Weights of a small mixture-of-experts language model, trained from scratch on English Wikipedia: 64 experts in each of 7 layers, a variant of SOAP for the experts.
Below are experts of layer 5 (counted from 0) of a mixture-of-experts language model. Rows are named router (the router's row for the expert), down (a neuron's output weights, with its number) and show model dimensions 0-79. Each number is 128 + 24 x the weight over its row's rms, rounded and kept within 0 to 255. Numbers have three digits each.
After each expert's rows: a language model's description of what the expert responds to. This comes from a sample of Wikipedia text that the model never trained on.

# expert 27
router:123125135146147139142160126128116133105127110152116107146107113126100117100089150145127127123148132178112083127160133166133130127129150124086180165098121121113116138156089162154130118114132123118106101193121109086159137145118151160129140129
down0:111144119095115118137107130091112176104138127112123182121098141140110131113130099154103108119145182106128146161126166135153178098099111100160107174142163098110159123125170157140163157151106089122120183147159130096128116171147109116109128090
down1:165111164177148150122117077125125130073048120112130119141118100148157147102149130136095135140124150130155147084144140122098079123127102133104117158161127158152115132085097100132128125139153154124128172143141147131166139126158139086134106152
down2:135145114173123129140105075129086118133098123143135126158098170143116125113102122106162110101091126154151109154148129138122160121120121162114157108136127132115098101165127109115167148131113140104104104086139146109124088098118074124101147107
down3:135112097200180130118146088145150093086142099106176146126101111120164106104104129132140114091136172102128139121101149097121158157142108163169141092168116106086183113110106143134178104114146158142137132085122095078134120123159104156140112110
down4:137171066111113152139108114122151167120110134099170110111127091104119135151186135151100120165133140143123131114106114145106139125158118149105118124106147134111140102096118147172137107153096127132125132151102091135163128149159136164144118153
down5:149137112097111113125107160113089100119078131112087137107082163163157119205124128082098102096118118064143139134151127125118137111117144144104101135138145123111126117107121133129160147142151172111151162077071109164103127113102107154126159154
down6:157129110144115118115094143113130126112142147129137126129120117126099131137092114169125105132142102115153151122135106148123114090184091107070183108178120129130126122102115158155142129140116120138127137065104130139131109130143084153145137154
down7:113128084156088137142106132137105164149101099106120152128140131114085151116134134084099157139141166159172151165144158114107126134095111170136163131076097101139134119130125134112096121162123105098138176140092149151113136147173124162085149098
down8:138113140108108129185117109127174132123131102144118105105100128167110124119120131116135093152127111148133128124139123115080108128109131151133172152075156134118149147148135153135093126106159118057086133141098125113130084118122062121142086148
Description: Word pieces after digits. Word fragments after a number or hyphen ("4-week", w, comp, ol in bipolar), digits inside table numbers, and Japanese UTF-8 bytes.

# expert 48
router:115091109160111138124101128135113127105108125151139117125095112111140145096104155137125109114155105173100118082135105126156128082138134093105125159137126131149136129184100167153149085166126124140097117160102077106136153146114133158160126127
down0:123113119132149121167121108088128166120125158149171130126139088124139155135132120154117109109108125136117107079125159156097136151062104094145120107157162129130130097122117132131119136146119118123115128158134176098110106167106106135109107144
down1:107112124151166116160178159128145138125133125144150109138129119138145119100129150125134157168088081121141084130139129099121161115110144124100161138106133140130154104119107131060110151118147118093135107149120119120157132170106144114149094130
down2:116158111104095116122130121143126117145140139125169117128111124124136105202087101089100167117102124155121155105112169101089111124139182138179142076101150104148164137168136103141128149099110121133141149114072116127110147134129126128121138126
down3:167156182142154152150117110167146140176147151115166119123116108096119127140121083103126079141109093119120103151141116121117110090131102133147129133168127118143105102134069137125114077108085141123162124134129077112113150133147122097142098138
down4:153170100118167139140103162162120065078127151149121156148110146142126082092105094139129139132132113135119103147119109120114141115153141141129115122120132161132122154098111146122090094157157127130113107140136135101112123121121159139079126128
down5:134119100153134099121116103128110156117091130148115091125116120077139086217164118120158111184112145111122115159135152128126080114108125141128118124120168162143099126128149146124140142149151162114142122173118121123141135105168146129138115129
down6:098098153110096130092163132124103133110145123143133146064126125106158103143089158082116152132118119102146154115107144143141134161143104194130119152172147137124144137141089106131130093130138117147120103091121125153182070109147127143144094122
down7:096133136156106116132142131109123148103105117129100117086147108123117147118171113109148073163116114110162151146148136129143132116151114100139119162093130154121138163131145143163115128124119091138106118145165112127126145111103126103093109154
down8:128147126140053140172102145096141127147106122151134170103154129107131130128134119123106133140173128148129125128126143132136124084146112106154112108136114135137097159123133103144124141155118156135140150130140097110126135138105151117133142116
Description: Letter p pieces. The letter p inside or starting words (aspect, supposedly, Episcopal, PDF), plus prefixes like Reg, Comp, prop, and score dashes.

# expert 46
router:117095116135131140097100129144084098107124125140113108161092119112095081100080161157108120133133106148109107105159127134132102132131137126122148129100106084138156123151134156156135115154132123106117144125111095083145148120095156129132137130
down0:097149133174143133142160132098147126130121148166162123120083152162159108103169105124134108145150160115147152103171114122135093133145125140165104082141117163117125136100137162139169130150104090151142128150080049145131090126162147140136102126
down1:147088108155118149163097098139149135089111149143144161147130126074123149136167139110141173150100167127138154182131123142117154098081106106114139102133114137105161110130115181108135122126085103095152126165134142116078139130134104132157161161
down2:128151103152135077154131131113135112109123151159086098123096146152124160048137138134144140162105078151092102134118115116116150112120159091130123118139112141115141131145130133119145121104119147117100117102100088130139135108134158142115157134
down3:143149150124104137074144108109111143103163135149112150119109155115153115129124132140142154118109114083148164140147166122105135146159103126084124152125154123131158107116157160093151136088119139143150161129108124164074146111123138132169163101
down4:088102131099142127152180127137103131074151092157137098138114161120157116119150135079160124117154143159134092109154104105115127127154149129144129130127142143128124087118089126172121149124105148131123128126111152086104121108131093135134161150
down5:136143140159101147167136122160144116108139131112175162122141152125138155131132149126116090149147092126162113119123113107152123139110153118124144110114149088085155110126136111123128140126143161128157149116105145130151135167155143180137159148
down6:119137150133160090131140144188098123174115150137125104104119070146111123127172116137107094099127143130144143115113132132072132077153136124117119137111137137101181152153091131107125098151136150094132114132100123169158150120092119100117114089
down7:142098136128107136167137118159135107101122140149159147160124092123126117150126124133112159094082106110151132144142141152120088118126105138144110144137125113106067102108098102083126109160186154162118118137166116157136136130139056125105120156
down8:119150161105108133081129136126119147141163104140109079127133103148134143148126121137120148141166142123098102099120119159129152115131192132146160100097140165104146125114122145145132143169138170151120142113103147104103155123116143088123117064
Description: Common prepositions. Prepositions in, of, to, at, from, between after verbs or nouns, e.g. summit in the US state, species in the family.

# expert 24
router:116112111150167158127141137143113127095104141142075105156082118089120124118122180168105126114168126136126112098174120157138122086124125115104148148118060089158152162161072153153152104150152117145096128150108119093157153154124157182147146093
down0:133130137118151090082134126147126130111126118168165100131125112157163163136101183128123105149093135115092140091126109107138121135122137105180140124109130189101077130083120136110086147092164159143129138159131137166137134125125117105102122104
down1:173161136118117099105145142166134173110124139110142150146117115117156112093058158110105119158101136091130117108135133143141150112154091103097140111118120133119079122175120125061145129107138126140133105120097141134078161133185132100157144173
down2:094126140131163095123149155102159141139144119105093088166138139130126143131117089122165113123102136142113110072105103137119131119147110139116154140142101136117163075139119126155080115121163126138175123166138106152145146100135121134157112163
down3:137147125153118122122136142161123160112168135152110124140153168111119183125153140150109131178074113156140156149106100170158159089153171139133102136133137147135131144163155143099112129116164150106138166102130144139069118139136154113117110127
down4:132102133092120119110102138131071164127125123110164143146133132152062168139101102154071164107108137166178132133087104163166131131141092122189121179150147108167128113147096136145123120178104114137135161115102132119125099110144110108131190127
down5:114088090166118119117168110161141162114121141105124135110161150145108139139110148122118136148120174146154128097103083150112130165116110114171117124062159111110143154104173137095132120101104133134159129127117123154138126097170123138125111163
down6:158119106130112139131110178107108145183141184127106139152110099118177129129141128117113177149133120133165068127110168143154111124090125103130093072154161129125113104110109108113131119116155145122101107148131116118111140156157151118136104105
down7:125102168185099099121093115121123118095108131134172105129157139139126116111109160120109132137108144127116129093093124094112133145192127109141163130089116127170125157143119126139144125141101175149123111190104136104129101156127113162120121090
down8:100140122139144127175117146098157102138149121184143096152140126110089123146166137113134094086107155168098118099118109111120108142174158149116155127124140132121115096135122113130120158149134165066122116121153146099135133135140148130127111178
Description: Predicate after copula. Words right after was/is/were/be, such as able, considered, born, elected, available, often with un- (unable) or a.

# expert 21
router:136125113124150174117136159129130095123128123100115083173083134116075117103126152119137119139122142154106096114149107157142087068136160111120163151115134118124154138138110164145163150141129116162094131165107110092145163137090151136151142131
down0:088125159146110155146116151085096128148129120120148173087109183136134112152151145131132155104119171114136093122175112153147100159122116164122192140139154103169106127097113135155156161152149150120098136162139153122139142147133129094162129130
down1:078095148156145153124148097119147140119111129158150142159106102132117104145147158153130123138120136105125135165142148162083107119094121160105111137117086154122092108067115106101122123129163127126137127141132072141120111165141126090133124131
down2:098160111054108149117111114112118133127128118135084154092135131099155135095127116092142153173136084110118111169111133146132124130129119150128092086091127118153104165175131108121113179101134117106143087092153095158128118089099173120169125138
down3:123127127120148117142135131138123131120112091128161189151156105110117096148131159185146160121125109147151122167146110167162108132095103116119141121155076129111150097119142118136135060185102118111131147126117160077067128124144137161147105115
down4:130123132139121130181124154158116119117168148170111161143131149181123194150123119113114108164100128124158100101150119136111182138129127117128096142119152092166113128132123134116131161134156120161090109105119133169105149105140144091148145108
down5:104141096172118131099138161112134120116111121136097126110129111117156120096175144116102184089070126087137140153072118127152157145126128121120179106119142074088167088121117132134144144137147165144120153161108132132121124091140126111148123133
down6:121097149119098129137112144144146159129146103126095100113081112114063149120149093167110086114132131099111159183108101118119118158147119112141092117150168124111126126137124139155120111118144111082100108135102084106150077142138067131101093112
down7:150120126141174150134151134142145137110152121141132158117148094168136091142138154121157147107123114128101128110111137133108148092112167153114110096151109102148139098120109133120161104101117127135114144133088129106116132114153130113144129093
down8:115145119156089134119133150135090112147110105116084138134126134121132107167171119159129093143129120164141166151128162183122112139140108111176124090133151166110152155103096111145139122158130082098117142098077152121102127122154146109081117117
Description: Mid-word syllables like "per". Word-internal pieces after an opening fragment, especially "per" in imperial and temperature, also st, Sch, proper, qual.

# expert 45
router:130113125159150134132134133139103108123140126107107121144097127095113110069109160144105138099137138138116092097120102111158095108123094101116133102110114101138130139176078159140109088181136125176099110165121111097144187138118154145126127149
down0:133093157112133108114088120115179158115160141150139116118075126123102134127128139130127135129157102098085103170114112152137095100111096122121155151083118139149169136083107137070123139099135127104111146106155131093091146139186118161179090161
down1:094130117129123109108138115105172139140092111083110162148124149110132148094133099110130105143138101112145159079118146125157138121103142121116091115104129139143123124141145121102134142131128125141134113133129090146116141186088150151117135093
down2:103092063146114155098124138168125131116187118088140133128141124122158154102120110166128140089146136135091095130102123099121156132157123124094118096144140164110135113116142159122110140134144107124119103101151137135190112141087137138127160156
down3:097165099177148131122178120136154124135132092105145130143145121151084142113153090118132106150121110150165142125119124156165123151158088117095093105167182122117125132156138115167103106157130126120124106133120135143120130152173130084087104116
down4:088118085123139154102172104136155133113134129125116150114165103165139099118124130120129127119131139108153132115180142119107131117141100118130111131138178176101103115092122112101182112083154144097095128094114135130129105200118098140133086131
down5:115127145122114093137151157148112096152142087149155111085121093132127138093114124107120131116152113163100164154126123160136131137115097104103114144110134163111130130101155123134138145143110157133115179136173129123147184145159134129106155126
down6:150128138068106090116118114125084137138122103124103124131121116150117148130095144108130129166118133154156152157104122125151156147115141098158140168104131067127110126147122194148099145093144121139144145108115125155132107112099130081157130154
down7:105128129080101163095135126106128078110182139106108150147161147104155130119073116150122143111174156156149149154141136135115127138162145154094110137107116164103154132130141142170163148100150100099153140129133131104150145124128146109121137119
down8:139143151154141164110137160215117108161139134161126133120135120111115120146162132146131135133075172102157134091090167102116114146046135100130121099111140102125127104142129099142104123154105108155119164099137094150121162167159134095148134111
Description: Fragments in names, tables. Pieces after a capital L or comma in tables and names, like "ens" in Lens/Allsvenskan, ibrary, airman, decimal points in scores.

# expert 57
router:112102085157138150108164158156129118099110144142136134155101138118088112076102140164107106113143114162138104142133085163151104117146134120075127154130108116138118154147107142154130101135136118124082116132123095105145160130121150137138108139
down0:120117114116133126090093097146112081111138140154157125112117142108144163151152148157079156155129168129128135093128125149157146183141114114151147086147120152141075118099161094137164110103121144148103149117161118117140142149103103158151164151
down1:141153127145088125159173149136081150123089175117113121125155184101110148122127169130115090119104163121128111147135071109145152078114134135139173126140087099114122144156129138136140104142112089118116156154152129136146170138146123119100136147
down2:128161098112142150117057161093145103113116126140118145107118161163122144109134139154141153132121141122126152163127124101133167142129103146149138080125179130109155118114133135138134123078158069129180178106140116150142094136195129136139142113
down3:133139191126124103152148120101137111126174141173129106125146130103109157077123095100125150104145119091146103143143119161137099128099127096144143115072100152148116156154111126134101141149125094133123134135103134119144117106141149113055147116
down4:132151135102090118145090130090199156118120163111149096135155113125112116122104170161127116125155143068099149141131148145102159081125120156132181103125145114134182115155142146146167121157107185145136110124130121118072109111167119116133099121
down5:133109148145131096108097123128153132138153135146123145173119105147109111111155078122128131164099113078149162107073127107081115115141159114134167170170127135125153142136140083133089151121099088135091140168120157068090134124123119112083138144
down6:090173106147095103103108127122181133165141159104100111126179101152110127136174118095114153108126119140154135141187129107138109130143103135094103165136116133128142117116087148126068143173158102115135119142157140107132128115156164174084117115
down7:112168147142118132103111069088125111171128138124153145134107145095148150147130148119124123172132115130139125094142155118126123137144099134136138103107143142151123128132133117098156139123101102124133144148134143106138117113128098100145118164
down8:121100129128126136127175110091126118117149115117087141113129105141122114113136087127143049095138123139091119109148108126120094115111159141135083090168116093065127103072159113145115120139154108098135138135126134126120146183136157109185131113
Description: Personal name pieces. Pieces of people's first names and surnames in rosters, cast lists and results tables, like s, F, Sam, James, Joseph.

# expert 53
router:128123088130123124098131135167101100110137127128131105122101112138073119065093151155119119133142116163089094108142130128152123105110126080107163126122092117112120177142120180161138093122189109160121119176107085086158157130111141160136134150
down0:161130118032162171133094094110112129149098083107088156155110158143139146147141107116128130117141097109188147088073131167134138144147160108151127153143108126117117123139112117162126084136109156139136132101136116128075110158174174144126102147
down1:083119135130142114168132130123143140114136135155099163103112123151114126148128132148126132118114179139135160151111216118123096126203086150129131157138155119084107118095090107139105124122204114183112106112104113113116105136107132120062113126
down2:129150131132146145064113172132106095144128158093069171116123144147143116129106112126094129162155148088120096121108091112120116145129143100134150126161182097121124185135150137164160128156115124117130132133123095110144155119117086138084126115
down3:113134119136156115145098095138119109111137146139184106155113105164143056120100113124135122121102157117094139124071128160146074130156164096109146148107131150124134088118116134144130160143130153145103126140096087121101120158138153158164095152
down4:121111155139166111137126119134119097126118149118142100140133122170096132117126115125134112098148152140127132117152107147108113088129130073088139138150145163097132108103148114130135133185144174123144123107104121101153120175139130114096115091
down5:143081111166121092135114173149162163136138100144117115119103147118135105111131103156140129140156153117139128137116079115089107124152147138208134087114110102132136108162121134133097111123132078149141102083173166151159121122191166118092127102
down6:118112103129143092129152164106127138121137150120118145093079147137100143158100144103151124152159119151142152142128198066057108102126116091166147114125100113146087123149126101089108129100128165098115137155137162147133105097107121088136136105
down7:093172190139117160126104117119166114096108101126140144100087153137160154103098153115129103095147146157141140153124142192154124137167138144182125144127166117156145143166127160108103120131127125096082126154126152165151124083133139126123092107
down8:159101107136070120083148113151127123108114111137162127140136123165091102134087095141110120107166134130112075106093168136118144137140123121121122116158137093130147096150105103138134129146148132099093110126160105119143105123128151144128122098
Description: Sentence-final periods. Periods and closing punctuation ending sentences (., ".", ).), table separator rows, and the is in British -isation spellings (privatisation, demobilisation).

# expert 11
router:107084127175149143110146155144107085099151143153130133151088116087111102097139162169097124116167132195086113104176104159154109081149101097102145158130123098134135121131115135127150124120135110124107132117112104093154137093124175147119132161
down0:131136094121099138139105140110126113139131101108114133155158137152171095126146099187142129116106163124136116096149121153104138130121149085124107103120164147086098191165113109122151144153152131120112134146134109105090190143123089161131115118
down1:120113123090110145140105104137153129125162136081090117127143179107155115134128162123113145157147152102088141120084135111117155156147108129079133168108142086120089126129143081113130150132151140101109146108076129078100124137092115139145123117
down2:094158110131137172128086147175146161158128134104120126156121100160166157140143106110187146119145130145118142130159141126142152123108146141138090140148176160179143179099124144144138121119136168127112099115123144125116119096159101107122151133
down3:109139118168165099096145117165126103127111147112095118140121124146124199112120122114173138157083126104117117165136115106124161157159146100123108150120135130108121157156148111163086176135086097163124115123157155074134155111128145113125113120
down4:163118160102135122133090114123160124159116134118114151158096105143117107122140150135122095098091119165119094120131123155126130109118174105152105118133138108111156152122166138151142102147159143127086111129086070113121126119119147101096145156
down5:150097125115142098131155116129115151097102120149094111135103133144119116068111156055091108084128075107135119101137140132093155160102134129123103097180139132101138161127147108128150121134109136102109159102153140151091069145123136153128104132
down6:129106145091171123108181120125111103130126097144133118092145118142096111153113166126124096108102170108083140142155139102150136144122129144098124129099159132155157104130125138129107123138174142141178155144184104163120127144104102106126168099
down7:097137127145085134160130157166179116134152140164111110111108079154131106140138103106172133119122124120102117106124130107108084158137181110155141128083132134078132161163158138120145175148114147135134119135143113133174168122114169101150106158
down8:108181131122135133137088121151109148150128117095153131120090154101157166077146106161160151130118094139120106150101151159144142123141109125152097141130132126114146090138134092136110136106097112100080119112159169159136083111105142142171131130
Description: Word pieces after initial capitals. Second pieces of words after an initial capital or prefix (P-ict-ures, D-ict-atorship, en-joyed), plus the \xef byte in coordinate lines, and World, Battle, Olympic.

# expert 62
router:116075111130122133106144141108120132114088122156125132148078106103126080134082151146128131124144109158157109094148112153141131140130144099112145122122098100155118126141112147123144088140167138156147147173111085115112124156098166144163127121
down0:117148111123110173116165110132137140120124083119159103111151156157105126129105142089129127149170132176182121139122137123092139160136089131158110116132145125094129139071104161152109131139139121108129110127105171144152131110124127121092115138
down1:127179126128154139135135103139107115112156104106131136132109163149114122122145131087162149093114123128127162166115132143150126120130109114129176111133092118088124117110113116123087128117112075102124084140154138150125133103120126142135102119
down2:085152142079129124147117129139148141116145147125155108086099133148122122094156113118130113121155094089122123088113151152112170155140081140129114147149100098123108148148110135134144143119159099136122121086154144156090125147183104162122129151
down3:150132168144173118114160106103125148090142139109130135108133120122141116173143128106092095114153096129119120144117136133136095138107131128141134119119134143078115170136078114131102125134107120120114119133166146117126169134140127106144118133
down4:090166087143138105141166095127166128109177135116177149130161173118108136150152154134141133170122149118146165119100145137117116168150108122136114138142110167151125131133108089140128137089116118120151166145103164123119104109150090113089158123
down5:137189150149093115104150118147127144135134121152138084128124127122138162123162117149127148149092107122155183147132181136114073084098155154138151140162143104095138122115159157142122129142109147148143155105154140100098116133147128115128131128
down6:136128059125147077133086140121128150125139111148131121142148118137111109153166113077128100089124126106092168173096101123143133133095169147127087105151160141150134127102128141153141152139136145129117115125149171132105110144141084114108136107
down7:110143120116121121119167143122126107151109135095143149148144118115138134149094130104102118120047107175167154152132196085113138122151136147143119113126157120078136121105172126157118118074118170097134145134137185129115152170151106103111139161
down8:095167105147119159131132092149131143122147146102120133130107134122167140123133149141115114167152092113090145097126139136138100114132125125105125156095099073170130158086133130120148145152154144138152158144105085166111151121126180120104122104
Description: Year digits, kin nouns. Final digits of years and numbers after other digits, e.g. 1905, 2008, plus family nouns like father, brother, and hen in comprehensive.

# expert 60
router:122122126172145120084121134151099128121117119145131149149075116073092101118087178140108088108168100113116099114141079129158109105151139098088148122094117110134127164127111140182136120112141120134104132165110099105130174118109134160152167136
down0:139157091154157109100145125126153105145102083167133104144163141098141151121123106185161111172077100133159150120134125130134141140123149113156135097119166169100158175126159148121078105115135158128146090135145105095123111145149150117106129135
down1:123155120136136141135131180155140118123146123088148154121179126083140123159146137150121143101158112128125123131126133141121128191073115175173112114144103086146130145162106096141154148135128142116112136132187153153148142175094135121146109137
down2:139081122127135150161133138140168093126150099138071121138137133130134159165096106160138097103163150138152122111168139149147154147184151115158155129126115111119136130132096125122141113109134152110158097134122103186169168122122149146093161129
down3:130075116151093149120159100200131118097126117117104147140131123134129141137107156149143131148141089183135122120095154130131148132116139119139109112118122134135144104144126131102172103100141119095102090132110075188124132129175096143138108171
down4:140151137142144115111152114123161090157122096088119137086102145094138126153101136084123137114170121041152139140122154110121148144122150127163136121123120119143114086122160136130133111109135141098136144135108131124123176128137115167124180136
down5:153132143082111111116150097151122080066141130138125119118135131129116152113121087099131112144105095182133155083161104122113162116123123112185124118119166140142148123111129148154118129118138184131141142097118137150072113143101144130135140110
down6:117100138105160174098178138164142121092134117108132176117162113107116096089113136112116132117137156111124109119146137100132123102123162122161159109124117157111146129108140105115160127126149110130073119143095134161149125077137103153129109121
down7:107115110109134085114125106132147100118097108133148152094148094100139124101134114105147186127123115136178150124128127113088137140125123103112097160123094126106106138114099125122143121132094142136126099124170152120081156119120115116088109134
down8:137158157120136151102068119097131130108146110134113105123139109107141103096131125113110123171110138188110096123134159145105142070155152121153114129144085141104106106105115085105137127129146118085133103129127121160143124119144141105117110094
Description: Past action verbs. Main verbs and their endings in narrative, such as took, made, won, became, handed, taken, managed, planning.

# expert 1
router:149092105178143144102142146152110099137109145128122136158075131100115096114098156143126096118147133133146112070131108115135109115156118092091096118131114090152137134125085146159139109122133130162115101181115070111145156112115167153151150098
down0:116113140138134144166117161152115130100123141112112184107107080135090139107085123127127131108114091132156090154165142137151156120104144147153163111132168145158172124101123157095140138115114158155093153173103132111148149118139140128132093143
down1:137133152093104097189162153126114202161179137129092106110093110104157098128142141148127102111158084152174085189157108090132110052127092119127132075097130090142099097125130068130155123102149118129091115123120143145150149132117144150148121131
down2:134116103102141135132150135128103089152178118151108112102148139154135105172127117113141098154146129139105127098158080139103116151140128106156099156137146130142096097127116141161134127135158117177128115130132105073080108119168119120135093137
down3:118159099124151156145152151081125138078155117093180142126131169161131118146163122115141161158069118161147120147146131097125122125127129144139153149154142144087124155097141115140104130164145179129153120148151151180058143103139079096149096171
down4:126154164073147082115182111160149140121116169125100152124129142146122062128153089137164168157119114135127150116131109119130085100146168158123118156124101099113153129111119098154071109125153102125086092145123095179144136159112107096127089130
down5:114131127112152136142136157112101103141147122152191134107094163150125138121136136156121073077138116093122145092093107107139124107140166153119170141072116100170132111138165094116160113094146170135151070118169132127151127105146103118110061113
down6:094147123102072122112167104138111107131134128096142147084126103132109125168120151149108148096123094103130136157082153148102078114121141094141122129163144094144144110155126139116105156134123141074132145134127144100152133151105129165131119136
down7:129116137144111179118107165113155155106129111184125169117142110129132135131119119127082167175154127126080156136093115124147122135141173123159193176129150144143158139179153098126174164111124153091123134107172107133167098121109118126129166154
down8:118132162099114097127102173128100143120138130120076140140124177143107159125146156108138134119149125166106136149101132141132134109119154120137123109184117117117146108122170124137102114097110132156143114146177140189095119122161070118129120147
Description: Biography parentheses and dates. Opening parenthesis after a person's name in biography leads, plus born and date digits or dashes, e.g. (born, (24 March, 1413 –.

# expert 8
router:129124126154134148096125111134090132112112143132120109158109140091098100132131127145118125117165117116092095101156090140121092139159135109120121141135088095139145154129101141137123108153118127156123108160125098124151174134068131148164153096
down0:157114116097137112163131146157136073125163145153130130109159095124111153145106164092114150108115116140154093163099082133145108121121146143135104132134140134089157135143115103095140093119099161095108131116111143128106105128148146115100146095
down1:107135119141105131145176109138130142085108055078137131096139127164125146096153132105126162139133086164145110182139131144137132160111103125141109135119120133177122141152147141107114144082124133150136128064118156146102114135127150112111101171
down2:104120172158126135108125122147167158162109102163118108115169140093097131159165147139161086077130128113128161161118134121104102164113118108101145165118116089135118161134113113140139153161165094134124136101127143105166095129143106121084113106
down3:135134170104113143115124162188102142147122097138155126185119114135102102152128146140144116111071161125151158143110143125127145140132119088149141150108153169103135148125143136148105187144139101110129107126074130121137110149116123130118132127
down4:113100149137167122148162132124088168130150085110115116085117175149123180111104128126159125126145132129123160159052119110124130123174114116153137149118144112157138125119153122122128096106147144096150155142128127136156085108138194120114094109
down5:118113132116109128130107115130120109141162139117109127121180154134125134117151135106140105108122126120179146125097109148080094174113166155139115103100089111078146120151127131119168130091069107163155163115126145115114148089110114085114127140
down6:118137107138139199140154127116143119150188080145160098139084148131105110139129127144160135130128119139145168113159119144153123131104095145180120113149144125089141161127155122144087111142135098106096072096121099110094112134097144154141145159
down7:076158132143131098152148160105142138128086094110099100097115108171145096123161118121149089110130106099140116168114129152110126148161116125127114108146100165153136094143125145134164145124119092129099135079120170106138129116147111120171161181
down8:054099146093178129151170094139142105134116125113141166137171128108154105145141132148131124107105136100148142129099118098125066123150163132132105122088113110135141124126158107139147108098084091134067122148136116150131155144179095142147118127
Description: Agent by, role titles. Prepositions linking a work or item to its maker or members, especially by, of, including, plus office titles like president, coach, secretary.

# expert 50
router:129113127184166140132138144149127071113128112137130098147108164079091088076133165138130115116133115146078102139132105136162095109149134117101155135103085103140155162159099124164161106145164104159120111165092087119143157164122138126144134112
down0:157117117101105135100083145119153124134103144112062132116110129162156102105146121156142151149164130140093149137195127106128135085137163172157112123110144129130125086170134129103095109105108115149131087114088107121148122149139144143124103095
down1:139156108131152127140127156112127133139127094111153123128145164112094107159123148096130103127160100168149138164105109117146119124159150123196108137137127121098135112168099117125178125084146094131164165149142149144191134139186139120149126170
down2:092108126151115121157140088168141116103101143105159138160104147158097087137120129093125122109122107154133097136131180147138098147119149134104136092091138154094113116161116075128071132119178130129113103138181102129090127123116159143143135131
down3:132115127123148114140128164090162117156103098134117106155123104102154162103178113074157122152129143093125141111131152095087123170123126097106160145112148131121080081137161124131152173092113095137192129112131155122148148155194117139126136162
down4:111151181118132131157130109114124129075149115106116155128109126124145141120118158054147130131130117128170174143105144115110140118101148084135120099126127125166148113166137160102132151173157156133127120165144110146129146140127129053157098151
down5:186154113094108160117127126112138111121107156169122106149171138127132160122119106119137157162141119086110119148173100111149117132074096152151146121123115130137097091142138121148157164122137153099153109099153117118168096161168109082160133108
down6:094163147127160136100116153149143099141123132107124089097115095096133123160085128105128158135133113127122149179125136104153084127193143112133142143100149157134131141191142112098134115124159171088133150144136101123130185153113098137107142142
down7:095109127096117170114152123142122176135102110168141171132101130107169133136088166114170113145133115154131107143140127121135117144143118158104131144100127142115138141133113133090122139142122123156131078149160154134136120132138136100125175145
down8:115134129122146159136112125171131109122125107110141094124126140122146135202147173105109161126097123125118139180111181090168090106127121139133151141117144115121113131149129116097152092120116164113079148131120116127135156165125132110162081164
Description: Biography pronouns and r-words. Words in biographical narrative: subject pronouns He, She, who, family words like wife, daughter, and word-start r as in ran, raced, rather.

# expert 39
router:128105105152148131097146136134116112117125119152122125151070152115110112068116150156122145108180107152117084082175111150169098089131121112135136138089127113131138164143119155163143120165135130148114116152108093100146168124115160141137108130
down0:137170118146111129151127162146131130147139128125126106118146130141101129114108132142128123136143140112084063136152135096131062103133170093133168138071132124121142138144113116126139142137135152149137105141114133115145154153126149137112137166
down1:074131105165138128105159160153130171164142164154083100099113094144154126150126112094080082114147110132116161124112117101124114108151115128134164135087147114158127127129159118061117139104126106143120114142142172069072119143077107119151158113
down2:115091094117146110122148156136100140121096113114117124078139135152136126161111098078141121103153130087145107080127114161125149150127098084111137100141103114162124108105153108150185115113163116117112120140123136124126108084179114166116112138
down3:089148150124130139100124118151157133164181100135104156131137128118180157103123113101107108142177143114163087154121144111133122099113099150102126086104159118086072163147156172133125133073157120152121118119145101143117163120170109131141152113
down4:121142105132136141133157148131116123154136088130180089113100123163155140190109113132111086081107132096107188118132133145149117128148113136110142117135092167095131132135137108107096144192161080149148118122116115115161129152136115189115126125
down5:135159172133093145114126114169151125132187118102170113095135122118114113149172128076096128110160120138119167117093144125114122107153142077167103107115117100143151127144126118107121112176140108115120156090091143153140134184127142138117172112
down6:100139114130123115159132148169118119162137107117131125134125111089138090110157117129120108118085102146124100137141129087099115077122150128081128136109194163173105114135131135126162126107158143131139141095115133137153166149174123095155127093
down7:101162140119111164129191132125114110112099152101117107143113128153115124097110105179147159119165107146116095083111085135140136105097108076104148157144149162124110081130147138126104147167131113150167153154134111133098133100073165120157159162
down8:095095114139128174133132136102130105119176086145117118141106085158117129133112134153144135128129143122148125166148123144120092143100147160081161127143131146077109137077117124096132161125097143130100098140122177174112118142165154120126124111
Description: Names and table separators. Scattered tokens in tables and name lists: first names (Jim, Sam, Fred), "and" between names, ampersands, dashes, pipe separators.

# expert 26
router:120116132157171157120117182133090132107118128138134114149108135099080124107108123129113126104149131143098107096128122117166101120142125120129150160126104101147127154151107153158110099171080139181143110147125094107147149141102185166149123151
down0:122107113083118094077126108085126120105131139132135078144155161139108152126105128122139118134107161108119117167185089109154140122123171117134120144093124149113189169146139149135162173149165135092127159124109169139122136150120152134118113102
down1:086145115107153128134127131122138136135154131154107089111115122112121143128109077191092085100148136107101127076129110125140124129122150085107125132127127128138128097146159108088136154148159131105119128173123186128107096119137105091116153148
down2:123145137136134142137137181183086152145116111095126149130112100158118149155141088117143102123178145107170125150157126125114165099131120115124135107112064126119149114104169124128139121115083144154163115124124141142155095118111118133132121113
down3:176125110090123120137095160117162125111133110160179114133109126110163120140135106109101137132126161073130111156135161098103110091128110125118108077159130137163158125155051152139140102135148129129158126092110120067100153087106176147144101130
down4:142176149128140156179134130148090089161135143145172135082139138130106137145174116118135123147120131159150121100135132159122122117113112101139119153130139156163130158129159138134148137147153126150107120118130097150147134105133147122135075178
down5:139125155146118112132114106098092089142144109126163132141122131141149129107104156108123168168096153126104155109160131117099105144093153113123138121163098120122163116093125120122164162105137102128163165146145121090083156120072141117177144093
down6:095107133122098131128185088099137133094108154138139131143162149076132108129120137124107159132112132142141103073115138156127129095126110089089154175105138117113141123116105176113076135133118113109130127121117103122122116121105123111130092079
down7:130147143145137156133137126141142147145146115129128114147093119136185171162105145130157139118126152120166146121143136156126167094108112114102153120159116116099127134134138141125114120127149095145136113112121167155131171138163107114135118154
down8:087176136090093097168114092133165120140103131148110142127105120121119135107157115167101119116115143166111174112134137133139170094174133152121134176169096094093099098086150108142113127147150139110117139094114146158102123101175124137123155147
Description: Place and surname pieces. Middle consonant pieces inside proper names, mainly English places and people, e.g. Craftsman, Wilkes-Barre, Manhattan, Johns Hopkins, Coventry.